Experts of a small language model.
Experts: 32 GeGLU neurons an expert, 4 picks a token, a sigmoid router, a shared expert of 64 neurons.
Training: a variant of Adam for the experts, 281M tokens, 4285 steps.
Below are experts of layer 6 (counted from 0) of a mixture-of-experts language model. Rows are named router (the router's row for the expert), gate (a neuron's input weights, with its number), up (a neuron's input weights, with its number), down (a neuron's output weights, with its number) and show model dimensions 0-191. Each number is 500 + 25 x the weight over its row's rms, rounded and kept within 0 to 999. Numbers have three digits each.
After each expert's rows: a language model's description of what the expert responds to. This comes from a sample of Wikipedia text that the model never trained on.

# expert 15
router:503481487483506537511552503500529519503509480495557518502530540501498468495515454474487490506543535520516524512493482537454522501478513485515489536501540482525511499539495532512479497487506486472498493546506500520512524503486535461509535479513510465542503500521543504500485514538460542500506541455520493485514506509501506482504503505452455491469483544492511483504487558507523503501517495521547488503526541503489508471481513532478499481468522515498500495495504542530550537488522501450519475538526517552462467498500501485557519520473526448484497510512527583507479522487481517470
gate2:507504519482496473522484498483523467469481506536520525518489503526487477499501531454468496519535487480524478494506460480515507517521480492496553522523571501522508506506489538444481492492496480472507505523486478537473514496522508468515514534466497462500506452536523492530515475482484575526527526464503482473473473494529496475548549513473484443465508486507525463495485508506492520523512485497499495477472553510484520492489508503470495430422492452473463506529479513503511531496501508453495482527516475474522494471513481524512471523499532460496498517502512530504498495492441504503
up2:530497476503524590511537512525544501516545477499501457529523543522508526486516466499518493475495552511499508511535497511491496490477529487491466494482433493533480467492476472533495520519485524487493519482502496488511482519481522545521506489527479467513530516472485494459481510526545467467473456512528495494549516515467493506488467465553497525519488506490494503488502472489481498497458490482508501499524475471531487522503467510484484538520503494510532495461526484502513478497523500521514478519513538537450528547521550497517481482484441540485493496534516516538511512488564492527
down2:505505505493484479477427556488503474504479515468489546501496477511488479509519520482536518510444490482488462513484512492538494512501490575467497533501524460461468512526488554496461508475510494537517497457556518476476488461513461496505513515492515506511479523516487549495508497505507529506502497502523528481495492506497486543495521500477501520494507466489451499462470486501500546479500477531476493510502476529501519484493513523475524520526514512478463501469528479510481554512544513513489478464528531496517550512501533535538484504514489552519496497500503529486507475517424568498
It responds to: Plural and noun suffixes. Word-final suffixes ending nouns, such as -ers, -es, -ings, -ity, -ishment, plus are, years, States, Party.

# expert 45
router:527426497487484516492524489504468531528516500491541477508531526489481471448477492517482523481535468527485519524479501480466498504442497513457498475452488491501497540494500525528503478473490503533501521493526498523517478484494485484498544503532497477478504498531473522503526434531474493529528499494539513488532527498520501498491470460513484459478488486526455481506534486517526503480489496514536476525529500515472508522506494545470511496495516478476520502537484514531488506494558495498587544497493544458529489516493510471530521528508503466498507502484548530534458520449474514476
gate11:464517451526495484498511504488529495504498484509525511522467524454476462487500490503480476535447465485516524487488518483456460491467482537512533513469504493492540495531488448532485479455504534463498481500516506491514516509484564500485549507511499516546495496528500531540537472481493511535481489484495514492523546506519499549464504523510543473498474492470512537473515469490504502468500469558492486553510499526503445478519528532510442489455534473538482503492498520496486451516507522493539526511474505528487506527497477450512494504513458506526512513520513500488466483514471535514
up11:462516463501458485491507472480512487464511469526514524530504510491499441506491530531474491526480469502530509514500491473464504499447480503478509503484468495475535495549459462509492472488502513493488470490492511500533544552497521495459514509488496493535506509503483476563555498476488538522484500524488496496507520541524499527495504498511533458501482503487522475484520434519495514505508496535463491531478505519505439487514520547503467491468504490509463496480493509499482483518538543480540521517466513456501522530468429464492504479504469489547518507525497481459468514518456540480
down11:464493537503502545443525487527441453479477508469508486442482482505508532495488515496487516498477532479522509485519492522488524518475477464489462473534479506474492480508549492518512478479530513478489497529528500474539526461527539528521526557470525468522559487475497498537472519515494491504545484520481470525475466458494514455511513507538541498455529494528510525487508499491475510491509534552513502506499513525518502502501431513481446530437502509516508516539484484507506502495470480463508501510535482495492514521468488483469497506504557495517503490518502516497494518522512535530
It responds to: Table spaces, sports infobox words. Blank spaces and dashes in tables and sports infoboxes, and words like Club, Team, Position, General, Al.

# expert 34
router:513492517519501537482550489464513505511542478451522543536499535506485486503498497507488509514518520480504497500471479534449498489489557496515482546508521505517535554524498519491514539517474520499501477536534513547525481520524500501503504468484553474523515499543501530499482485485501530497478499492478520447559465502533520478514509507484484510493468526503493457499500525484485507525518454502564489523510520523516487507471511541455502490493522509489486487522478499505525482482517493472537494489517517535455481518493512490518527526449514439474492460544515551555464515471479487468
gate2:510474476532496512512496491461522509513469463498499504540479527473522489508484443508505559503505503469484488522432521548462508486489496524481553499535504471500437490538514511490533516522513491510491486453494536509506475490509523518537454519508489532454522498543504507504503473503478508532484509500468483474536509513522519515491543552540490453515468492547493511501489485518469523507512466497507507544530515525500487446505496497484498501479505473512469501500530513481505509436492538488532516528509488554500449507545514518502467508515470494491516513539501503547523491469509553508
up2:464496517489498482475481514517460489506516529542512498462493465490474509481527548499473432489475464515507511455505502498517498529495484483517470530468523526494576503499505488521496476445537505484515519512522447474466509511527461491444507510495536498552497509477465518515501496505513458481507473514527550510461508497481492499498472461464476525528522511476502512502494538488527471516521527514452499457479473512536502496535519516513477491540509517476520517470488495518484487558501504485508485488508508460488560495464510481515533504474506475490459489490520487449476550535482485485
down2:491537515518495450532455517504526484484492497499516522511473505529540477504526497497486479520430500500477488497485541514519507466473508480496552512531472519517495535545486506453515539516532479510537510458525451469469509501521492454486466466504475475496477514470478502457534505492478469515502496458496529501528553500546494525510511532438479504510512508486556503519448549502457489472454503520505539499509497486548506509480496520533479489519460504464475503471521495510460505523527513497524459525522503518472475514492547523505509505508506507494491488520535470495510498508476537478
It responds to: Abbreviation periods and plurals. Periods after initials and abbreviations like Ms. or M., and plural or group nouns such as Party, League, family, members.

# expert 22
router:491467519544513479467521527468507497512489488496546525518497503486528497464469448494503511463485479474458477454472518518461512484477508503504482489479514506498500524500462527512509510482526491515500520463579492517548538501506496523486485478503512501514489500527504515481469483541491471478513484431484496497488481520479511517503476453459475492495490515494464500550480528530484434494518477491539528517552502513541549475468521524523502468484494533474463497521473482481549502513514482504514511540507492486472508488464503515513520574486465473482487475522533525496482512484493508443
gate0:476496504516494518463490525494476552487511524503556462524525480503516538444455511428491493433492502502524494477536436475469494479484457511516508492482474562486490487510520509538504497517476504448502481478470510522448509492501459480517511512487470492517507525532518508516466441504507515512527489473511476490481543507524496521518524503515512503499506471451469512488481485502512455519513458518508485439485475519510526515509511501475492545486535459477506493513483514519494493518490527522479513504496506489493489507505497518479508507540497543531530534524479508434481529501515516448
up0:489473495463495498487486511506486428518483502511479506473486508498414487495470522526492452521508490466556507483494503503499487452473454460525555529502512463482476464459444504483531510487488477540529532523535502495491487507497437500517533522520484570500543529483479488524505483516475469547479503482511525506502505518521505532473514491525494491503510511521493503481520485523474523483492543516481470516505493479481482489473530441443488480506518499513519508533496489560503494522492478511487542487480536515525494509526497463492503474497482508516491490493513474541488547513493524528
down0:543492508537469439521523486561502500520469569471526514521516489476542531470486459454506515489519492498495496509501519485482492519524493495463483481522467476530492511462509498542470488502536481485536466493502527498506517525526494510513519547514504505544491439515505468531489475438546512495482506504491469517491522521480478472509516528489502487465483461480485519464450489492516486493496465476487536458484503475475490501489454469503521499496491509460526497526510476491490521555465552482525463546521523527458513505473487499510511541482510483478476511482499498529521465515505476522
It responds to: Occupation and category nouns. Nouns after articles naming roles or things, such as film, album, game, company, and occupation endings like chemist, shipowner.

# expert 0
router:516490474515518543483508494512484494531537511498520538499511544484528492513511489502513542471484450527518487510513497528494531548478523509458471462496520476529513529483491497475561526509507488505472507488554513531484510455472522464468539527532528494469496467511492546464492471537488505502500490507471486455519514496475511511540479501511481525463473504479488464451482500487509523494523504503532494484535509464489516500515492500477486454466511523510514497531509508486535501540557482512547458520537513526499491506500511455503463516446509447487478452552498543547473490495501496493
gate5:469532450525443506502453472546503545478524507535523500498469511502462476454537487515509492502465498505499470489503448503519512501517454491528498496493516508495482499527509509479531534440459456459527502505513479482449488487538500493460536497487460506496543517506488524516522520483508490509539489463469485452470510488516572556527501463485515521493441499503518481487447513534528494516530518489518512477528480517488472499474529490512469515481517510494502509491510506520480505503511467478499479515494483518476506483549502512519492484469494477516495490566455498473504486545505502480
up5:492570499535472487509458506569537529453520510489469487523460514483482467505557493531523447501475507509501468525504505553544494499560459521498501507509513519500485491501507493508508558473482467473482451474547466491466510464497520500494475493508467501494514514476501482498541530497504486469527466487474468487505514521475530547526493483471523499468458536506526495522469519517485523540525511499499490472530511482508483525478479524524517496508526506493491493478507529519481510501470481474484514501491487473447508505546484504541471505526503437482506506517472512459521523524491484474
down5:503445500482395522499491526520511476495493524516489503474473524483482493522507533500491509505485480507547495526533480498524486553496477488487544490515491514531491510522496489473525531491505478483465450459495517526503499474422567501521494517506481506472503546510504493537464492494518479516506481525507489471492504513507528511466466461542509537492488480501489480533561505525486460495493517496506504497525472508497483489527484543514510476463528527513529469508520482466502516496471464484512453523451501469512523480526489535523468488517498478490520479536519484440496468529493484519
It responds to: Capital initials, word fragments. Single capital letters starting names after a space or bracket (L, K, G), and mid-word pieces in names and words, like boy-c-otted.

# expert 12
router:515504474537466488488528532538499547529531471463503472479520512540490504501481476491503502524526485483463482496541515528484497476468497513480504535499500529483531534521440481525487519508542526479495525531538495510527471459476525453507504496476552483525498464538490472467495512533458500460502504461491526525534492473488515509520488493488460513497499474505527485514478549488520506489513503492571517492525521480538516452515498503497507472518519501501516488481535478549518504504512505460535514510475526482504501490491535513490495535469493444483493449552512525547463510477457525475
gate1:517499488523544546478489540495494472498514497495528570520465522503493474503501477527459504503482525554538465501495478478496472503484468485502506459506478488516506537497516460507537484488488454496479522505521532483466494491512487545535534494481510519477495500519521514488500492536470465471507538461496522470525489494545497495540515485549497507495444525492501476505499497468482483461518463499498482504499453465525549473529490522463528474530500538524475434534475475489516516477516506526509482521522516471519475511509462478536524519503464502462507478448497494494501497522504570492
up1:488511497517549504512485512479480450485512480531499503484483508491499434546499490504507517557501539544505541480502502464531492450495498458491541489514477540481512514534489480513500513532498482511487509498524498493475520484491534512523482486497518512481439528483487474471502494515446480469496528467483504513499495464499517501482544464550489513495474518504522474507520499472468509514519487463504484458475510445457512493465464516509512511508506518520464455504512533504532461511496499456490458512483481489532442471502525496507560499526469556467482518455481491468485510516483550511
down1:522501508537475506533510547526494490494505497526493495467510465506463480480495507481478532510473456512484469466498515474466456504456524511498498526479484489524459548521503507521478509512485499494468485494477510504491480514499531515540527526507473517484476504454516538525490499516470463429484480487511508475527500457483507514456480464520468549475475563459467473491517521529449515509518520471479506470498523435442530464550497498478537469498497526502521477481513469471482495530515494450510488504464470528517472510515514514478464476516531495487471489501505493491518499538516530495
It responds to: Sentence ends, place nouns. Sentence-final periods, the first digit of years and dates, and proper-noun heads like States, India, District, Council, Union.

# expert 3
router:510489466524454498493497506519481512532490499518475499506513527484478518497489505554485527487519479499493480479499523494521557517505548511470483504466551484512550510528487499491527528508490442495533499539517495523483466511508513436540524508535523476500537490504498542517498493522490490508488468459499514498548471515516501482512524472492498518485501530523435484501478507517508521515482513503521538536497523526520518518489513515505478479519544518504485490486516514514515492447537516495560495524514543549475555501495482471514467520481484479508458446508587542524505520462493506494
gate2:525527478532520487506453433507476504547449523523485509490524500488502504494505461473516492515500513503500505523453527534491496478496553520525502521492449504481536518494530525506517516516484501496493484496516499489482476472526489438474482492492509530479484523515449531522500453493504490524507505518443486507559523546520534529480523498504521537521481466472544523491544480452510544490492526508507472521532539449464499516475450502469510507486511510512499500484539500450510489507484545520512511464534464536480514504491526441501498521515477487480492488501453515509477487522498489477
up2:502476472431527495495492527523485491480460502518500510492534515503491547498500483503503517482472491529512515467457489481522528475486502477478541465478517509472468502544488494525518505533509473480497500535474492470522498472456459560510448505506491539470490448494526478480518484508505553515518499484505521487479516483449541465469477506524494455470504491503497483507448492505459491553568467467521507452485492529505539493523471505486514491531492506513510518523503536507475510504484522493514511515506454493514495521527501516509491468486548511528474560489516447492505456505482500538
down2:498505496493519461521524511555448537515542533511502502537487505510498531499513515516497517565470512500512489511525482482443519454500523524495475507512475451505470493399501494547494499461520522511522502468510494474479485500461522524509496516556524496474512509497557531506483494522498485478535430476545521476503482475496525480500457493516501521458498526473465500462534522493498531510510500481497533525507464510489495533491512534490476483478531539490496484484444487506479530480539499532496469488512513484528502502538468480487464511514492489478535501511529514516501486528494493501
It responds to: List dashes, digits. Line-initial hyphens in bullet lists, especially under See also or Other uses, plus digits in tables and the words in, In.

# expert 47
router:534521493518486536507534527539493547478518490494531510527521540477506488483464490490494530502517463525512504506464499501484504471511457497503504527458514492525474551497488480497514503480516486478488507478520490488547475478537511458501529488509542486528497481545515491519501499508483536534464472480495506489502503496518541491491494464489471465477495481517487505537456540517524520490524468475537501509551576493552501475496556514518509457494497501447490496556506530545490534482511506465512472522526525495512494519509485497551541514467528458458477465521514541507490521470486483469
gate1:533545508475491531496528511539488539488487514516526538536486483472481511507524533480517505527504481516524456483500544489476503507526497474541497453504505486498502524555546487490511538485497495455483459484493503488499465499491479522518511548478479513503510476500512475512485545473470505500462539512455490541474468485579493518500480485535551497522528504432496492516470506499450520484505459456515504490492518494515517511496511450524498482508504479481469531533470513487493524487481490475460440521517430500515491518494471514481508484515543496513473511500459477501518484469500485522
up1:514518520499499526569471497496480520531491465519487568527506536533423457476502512478507485522527493486530503476510519482546534511541509477514533462514474469480554544571478510504516537525521475505495509498499501472526530483541485511484457523471531529506508486529489474485466555493476494502544527533506511505490538531498488509460512484511527499458533474462532489479481491502468479500492492499493532519517512494519504501567507492493501469521512458499472497514494498495499533514488521520487485549508459491519479515456530505489507503522510464526491508503511507473501504485491520547
down1:526469477483495448490522517486486504530495490491482485476535509519501470478500512466534510495476506501519523511516473522493484547472551497471478503506541479512520532519495534494546486479494493460488486508499539545462488511513526498516544517531507509558518498521509498476475536486461499544501469514499473461503517460475459515474448506480508489506516516511502508476467519536517447480496511510416502554474530486487505523501454481482487498450487499507527560510483509507494511506491511478447525505511477536490531489456509500487490511495486449459531505484526478489551517482485482455
It responds to: Verb objects and nouns. Object pronouns and content nouns or verbs after to, the or his, such as him, it, them, work, life, speak, aid.